{"num_hidden_layers": 14, "hidden_size": 128, "n_experts": 32, "experts_per_token": 1, "d_expert": 304, "d_shared_expert": 0, "hidden_act": "swiglu", "moe_layers": [1, 3, 5, 7, 9, 11, 13], "router_score": "sigmoid", "normalize_top_k": false, "routed_scale": 1.0, "balance_loss": 0.000816, "balance_bias": true, "init_std_router": 0.0226, "lr_router": 0.000889, "vocab_size": 8192, "norm": "rmsnorm", "norm_eps": 1e-06, "tie_word_embeddings": false, "optimizer": "adamw", "learning_rate": 0.00403, "beta1": 0.9, "beta2": 0.99, "max_grad_norm": 2.0, "batch_tokens": 131072, "max_seq_len": 512, "train_tokens": 639100000, "max_steps": 4876, "dataset": "wikipedia_en"}
Below are experts of layer 5 (counted from 0) of a mixture-of-experts language model. Rows are named router (the router's row for the expert), down (a neuron's output weights, with its number) and show model dimensions 0-127. Each number is 500 + 40 x the weight over its row's rms, rounded and kept within 0 to 999. Numbers have three digits each.
Before each expert's rows: a language model's description of what the expert responds to. This comes from a sample of Wikipedia text that the model never trained on.

# expert 4
Description: Infobox field labels
router:443483582539509494473536564503536510576517476488557563390493446514511497524480500462479491541575440477482532516478471489432516508610539549492430485502490485540501466476548409534543489519489483454497431434476508552493493501408509498431502534447540504532517529517528524489442513562426522508524493466540498440470455483512552531560518454525521504449540411503508450468481491471430508492512
down8:515489505458505429448516473462504508483482509534559510493473556513512529556476487447429463467535488474511535495495488498446540518482526506543467537494452543511577506496485437496545518498421431567530551520585588442490447457466513414536513513512442452492504525555428554536510508441447483544591508470531516521431562552477523535485472440571544514432466583495492481449491441493471505497515
down9:535549506484489558544479547518474459548495463453442547398577492540445580546485511501542478512452520508474587482507418533524499454406496480476576515499538483522476516521459561490562498404414519566508519515555510500513458451526466608486505535443539480472544418499542565459471494495463475543508506482521470468456516572515457478497465496508505514526489529496493508541491543498478448464488
down10:506506476518467577554467571490578494526466453521543527512473469471503529445510478472528469534463422485553520547499492432497509510367524500467448485508520525593490517501480409608487456531509424443497540543505492478479450499544454447479475539545507505492494422479540470440494498451475489517520465471481485500432479548570466494420506501559513557587510522526535491530474492532534480464481
down11:524484533498502499487530505594451478491520480476531506445480539521527484534544477443508481518497571482473515435469483543545530468480487467467468464550471539517413528423439451482459453445509463537576485480456466503545572376560512479531492544457491511546541436526432521576523525521538458529496538451512514507472424487508491448516436440477448523588498464485490474528506524498485454595519
down12:556527528519425522520456492543487526497493535421614561490480456501474408511552524528486536555555524533493461509477475513498531487430533545448470547520532425452528485473515495532479493433529573510475511425489498533544550463445463485550515622488509531517506468493443509468550444511564521527591489505472520484547490479494462494533549542435496446435438470516473460503503505539512494565481
down13:430479485508514577512512532447563502509485498499516458422529476474500485516488480538482440530542439547478562599514525572452541543526492501501552414497435529506431463536531529544520507447473574452439554531519488544451550496494548534424552523498543435465479512439469500571502510528442505496403431424475477490475489479549511501519501519497502538488544478459518532503563474438503554534505
down14:504506516497582480515534514525515505521365504522549405514529494554433513474548443540480485513438540547498474533503532496412512510546500485545498594490554535594558560500500502503576499486509485503458480534488517525434530515503490430500493503491507490480549506458507538425464496484562420514503456514468547510545457449441553570594515486497551518437479517422470528480513485484497507526520
down15:502488519554417540459483488505499483527577484463413556558474530486568464529478548524554443575513549442519500496509505478541460536500487573544500521519583439440468492497507522487525450546525478531481484446582552530525472483564479479522375473541548496500493470528450544562426501531534559532504455484506525478499469447505486571459509456581546548522508549545483512517473531496462484481470
down16:535481561469502532491450534485531501494467502446513543499536543535519470458554476473544480517504582520524498518571475422487471517477466496503492510521546484526596434556480442422501550429524486565464508501497519521434495516505403457468523464498522453445429492441499471419422524433489457538424519451506524446501460421506528534503579527549555539491530518478554538532492515547439484505491
down17:503529536561466469526529496499544522486485495494485526534518505487501489430505527517478444504447547476503492529547517525459452458460475439571451515505547539556531503437471521537472483522473495483567457460522513562547444514447483402510502503481526443500476595440542378539550480421462474441498492478529471543542526491521436570502512432434464579480522509496471429517547579499549456526491
down18:559527454510565492491563446508533516443454454479501520525484485481473544508536509545448452523504460553468468536508536531421480528562488467410566519488547475478438425535464574433483483508426461495491515470472488469504442497488509555519610477491511551419530496447547509521492504503522512504538550521461473537516516533440509503490411511483483456553527521476561492508373518492462551540546
down19:500539493518503527476407493443475515533479489456579488493518528554528559463510496552509546496498435499470488528509486413450446518475501593465490471443516435511543454533504496505432526488488528485461505506514515546500498533464580486425431556560538585515475542504473502471482510486450529504489521503450492478559577550492488547544484426553520535489550444588566507482522421567445518449468
down20:476528503510499458504456506555516443484556540447475437551519468449458467561462494518490488536465511462516532478418539576456505499475563554489450555480472511505505540536489497484520548525452499479467490545511430398541412480546478556475523469501490468455545543546435479573493578493457537483483502477546490559514531424494442524432469505529464410492509540508540550547566518431448498476477
down21:420558440483430472381453454539482475484535526562541473481521476539518537438584503527519496560494476498508539528504526524524491553518552564492444498550537552439454534473549527500440511467438484518470576499496476559462528484487499498499449450540560527529529493499537439525542454509500533496489488547518524501477487516544460508504526488407426584513551467431530528467501433506533526451565
down22:524527511533498472502547437417556509490542485427527429608457507463475461451550468592500485522578558513493494521467481525505450522473515510465509517477533606455528484512494522573502544461455463504499517571551469496457435522507513480473444508550537475432451507472526577541530494479475492515501508516580537584493527499503542483500560522523467522453547595551472500508459477511477503528574

# expert 24
Description: Plural and pronoun subjects
router:486468517531494568489521532453551451538499527550495551436527448548495555534541566488514528504487463437513489585577502635461557491524543491474489545502546483525494489510564494564483469569501452452501395461498494546524470546499514482519505528505531441520503529517522518536473458522412544476528456476475512460515475518539570519495462502522446546519590512524471439499467473530544530501597
down2:509487523541499531582511523453571556491520475472597509491509520451476462519439521443480431488480462552445483508459478579518581484462534518491436494494546533476478507533534502533557529498540487473496516489549389504454478460430497389482551465512438414544496452486472517491451525535568484510491501498519542472528514534538487510472546468514518492437531508439519480497588535525420565466478
down3:530531530565482472426489461560477494444469494522560479546492496517503501550479521533531521401561499501565435528546502583518491546514495516485526552450405472489520478499496544560560524486453424555520500516519553472489590562503512571544448463485514500555522489525504470498550512528448503522443540553469488507433473507496547506583536550446525428548433564466518574531507499481509486479496
down4:524447622460403528477525485513513513520486537424532465532532528473486441421446526509468481513502500438546511457532444450502440430535568460502535503512562516559458491422523551513538469569578462472521466538488488515457579530471490505500558515451550544468567495463503472456484574423472506524500465508492590505530500434517514482512493475467485472492442498535523498540498530522513466473457
down5:529472541496502454486519489504492463538458492554467448533552455484503507469554425490525503465531468452490551506606527451514530535463512467471513549522496540569488568497445474468467450516538476479557484472442536574534517483575515568491560529462547502515480518375561513490489490479493538499445537540544514484494503517472458493529525458511394452540589499511606460497489516547577482489488
down6:496483468508533475496519504495454493494541461586493475493464541514524456580465479432547461488519519583512552542520382504488484480442480532412505533562572557507484539506480459449487457507510521494439420508480545477487505515566443509494552448469447502496516497507469486485477520485449421520431552540501497504623550525521519491510497464532468487487609496540516502457524530447460544552550
down7:445455551471487459504466494486488474527566547472478571521479566452399517479521497403576483478536529443518496520475527536557496480449543486503428495530490542526550425443527471544559464510520514486471493514497539530546480516431503487475495428504518519460518585442468427546498476418512544518508525548439496509495506438505520509502590536473491553469451552497515514465506508426543518531593
down8:482508538454556419444493515469472528563476494460521474570561514476486531560438484514533449524502511517475514484565554546483464521504561496465472498464415401568482507474482476477488512489557500471464603544508487478442555494547518474423508480519486462514516508465495505498562504459484528510488440478562523494558431599527429512487533483473480511522522450495524438492466574389548467488483
down9:549492409467522424522489479496497470385456466504528556423524492517530395528481563544491434525478491577539491499479469532483535542447524482520502469471485492481512503479478557483471462480565501534519506461492466515472450435507478499538509506567502489524589449483438522452539432557444513509562475531492537570457537544498540466475490489465493503490523579456550520523443578555551503494446
down10:473460452473498537524479536549545507496555475578448495566509446511479429437509404518427528523556504447507487471496406492579512498491528414500457519529564468577443503509556484442457455504481493576472530503476509430520520447475468465548473557475524430547544548490517576527543475538412576529525441492572521484480522546518481497501494513468502535520495487490518518507534501478479502464545
down11:515543494470516549556495504494478480543519504453482512558436499527531446479453550503423457527524524486487490450500513571484515543566448435511436493536507440456438499454498531515466458476574556522542560499501463535493447504524411468528475449508519485498487475494477501462505498514495522451526426485536574445602537520455594489543524490439536561495463535501529458515527575541544527496387
down12:555532575535490458543499533531429491538510525517456493503450485535467519532565414500553542512411457473522491534496548546518516578505459506512510565471500530462467473530442623548537562507478511473482498556413478505535487520504495493507422466505483500519507518560446531505523510555514510444589527538512491435448475486451501575515460511487517443430458531472431481564482495462507433527497
down13:406525510543497409510551462478473512526502513439500518505464498484429481517472491516539499446490455477545418537544594550551543498538529476567529470439457449493472463500456430492586552506579510499556509499473447488499483480520483465440543480543558475482505549487515447576460485500445502533443521458459508461447533497519503472419559499549508456543490553529482499453508394496493464498526
down14:559428547573538517493524501486470513551535506457511515456444437464503525477546563574512537492468500486544490478556542529500471541451489488502506503483510454449483557566489549545463510458467558414505496580548504520453557447529550496502513581512559532544441517544571503606450542481490506550497445488456524502482503478477453452490439510525465483545425472504555471550450439536536529523473
down15:473561503539511468569468547466456507441499516459404514440440448510463497389516533464494535464473453480509488463469599554469440483517521477534518502476487545531547494502483545516498464517499545464507459455512465503512504468495494540431542533498548499463529466473578490529603525487454530453540547480469595489401452453464471564488478525503466547462462572480526459497503456530543474525538
down16:466524504505426566535477424530483501496487489513545537512522505547575544463544515480526482491471428397467525546465557498501476472471524471448603540466445432518427475543465432524460552509530429475553483475497478520471476548502509463537469438538500466490468551458437495577497493518503528503405468517583454478444519527488495505550489515453470526507490520515507546422481537559534569470515

# expert 31
Description: Table dividers and fragments
router:455518504474494550464467512432521431502496502468540538425488482488460556567406527436497468478554481529535469543498499521468536457525528493493497504510526543583510495482533412512579477507514474453486474494504515572534435514517543483466520508524497464561548501518533548555409455552416513454509433498467521440421442540534586521528518517465484567493587491562478485485484498505537560532501
down0:441488519478490556486538517551542532495512457458573509479521508488538525501525454500487537488537473571557524489462446464532505460504514495495420530449551485410472440504403420391516504601465475459504521503504505493521522544437548518484467478552479499479490558429434504589482453538431509515440558505518446514476478473539537447440527502454525562480537501458466521527531506529545547522501
down1:496552471512478554457458504467460510435557528494559481505558501481531486500550427475450468403491536480517520537492541514496520535492539450461541439504565559456506473531495526472480576455486449473536500490563417560466470487537480469466481498450491525563455408471496509522419483582473528542479520509590456475478514575537541447436527524472512433498564498437530460489468522518498529501442
down2:521591476466611436478343465521497472444491491450575503504501450525500469523524581511528506427538494514503494471489497452484601530495580534496478555475487510471478508486527457511481553481484488489582493486499454578545509495463514525505506468506468540535480468491502590554444499472502489571530500576527564506529546466494485442452490506499498507545524522506561513533491485565457524543496
down3:530444478472515463482534578536502530511475490584486551564524566576478530464552493553551488461611478493521517453463472487528495506450529512567481460479491478535467552504502507518493481511434572491470588549558461493511438501558421479547515512455522479472488550543521524494520524558528559546506455584442551519487529477519464484457528450413537486445457426501496480513489532524434469497466
down4:514553491536546446491468483512513468557530518503509504491498486508500515452435557452475527509425478493488527485467532510536451474576575492572533524492539520484402531430515466519465489454491510483584605490473474512537377517476448444538522517496614449453490466441530477517476516471502511494478488448443538491493490517432563535486502502536506523522463423492520557449471473527442517439555
down5:497518590419538566480439438506452539526538562496536531532484473550449481441521515490523496495531490534525458558495473425510483500508470476533537518436448475479457536507517499606491534433556516504514419507444477488572464498548491514509483514562456479470446521454525498465432426455400497542478508471519503488479475501487390487483545514476553468503481470488449487445566470463491425478503
down6:493484502417581482475465506486529480467483418506542497436510462483460487511553607541503517525519445526438455462532548518434538482495559508491537513424524522471472564532465523485481547491514498455554488503512406477467411554506465551502436508461431485466493507476569511498491518546480454484513508545448475547456495495472527472517477463564528597505533530472534569543499507508620535513494
down7:499463512500530568511487494513513550485436521461532533494485474514475540457449539498499479471507512556552472471471477561512543547534435522499475524565501485526479534497496432471464449515459458517446544512434465483592414399486546471529490497543476477489542578522469521532523551534493582498503513512421516521469528439485512415494566518448580513477456545508494545479532475559497437479380
down8:465500532490506572505501572547411434484510575477428537526477440551509510593540453503491478462535531507521518478490470552521523519422478570469555488489466456517443457512516519456486575506518523489469578526437526476524481477526459453470467380511445422505531477502534528510434485471510561472562562512435500505514545501508426517487509527452492466493548473485415451528545505491486522518478
down9:482550478540501525473557535505513496463521470492517577516540479506469521516536458508554558514537433582458508591465448519525555408499450469460529440433487510413529503484522470468492544596488551531513419597516490488504508478520448427457442487466554439445504498473477494531500470441515477571437466447481493512558540520471498483524534435519513523514557472439486454514500487467534464463492
down10:470516549437476470476445577467444488517489500529524498510535484560516454453500477472592488484500509507512524595515579511549506536509501468484472434533546559520546566488560475494528538460588511496454433505416501529527402445515508507495529519499415521565480554484514508564529485536563445445469445508512514538457565475499563506513461503506514484454484447471535541459535401478497463497506
down11:484548514486559477526485483540459564498516507465576505551483529455506550521512495473546487531496401456496494447493504463483492497497543441517491464589478478500450527522515434408551468502506474494507487583516410506443556471504512525535499500542564504479587521509457470436507434445458534503480551541484465458491441447624553441476505506523551496433486542467510500490443479550462502452461
down12:491562497537514500490535581576582484498531460567544489453476496512505470489506498431595485497512433494513527542549502395513455529484478541431480415480483516442509509548473503519514520419475486568410460431542490513504495509550448487559481512472477496475514426478497555480457512466512457506527450525532447483480485518524473423498515467567536528413488574512485464476504460581472531486501
down13:532497477537532488501465569425459493477469473454503518450449471500513536464493535522486532562371496473485494507487516494566519496485490537588509424505489510448527516469447484540459495529452566522569538536473498465466467512433432480469499490481488500437530439472490526547543479477540482454516497598526553497480557449515502593421464503472492497491544465518499578518516416411497449507447
down14:471514597444490557590533481516488503511513529510523470500515526494508528471532517491515484516518509497569500452574491530505577580466532552430515498511530535505496506541551430517514513446393534535446543529481555627440499493479487450491514521447484515516444467516541504443489471545442532502445570599535578482479550430462489499459468481467515473471492523519473541487510518465485553480555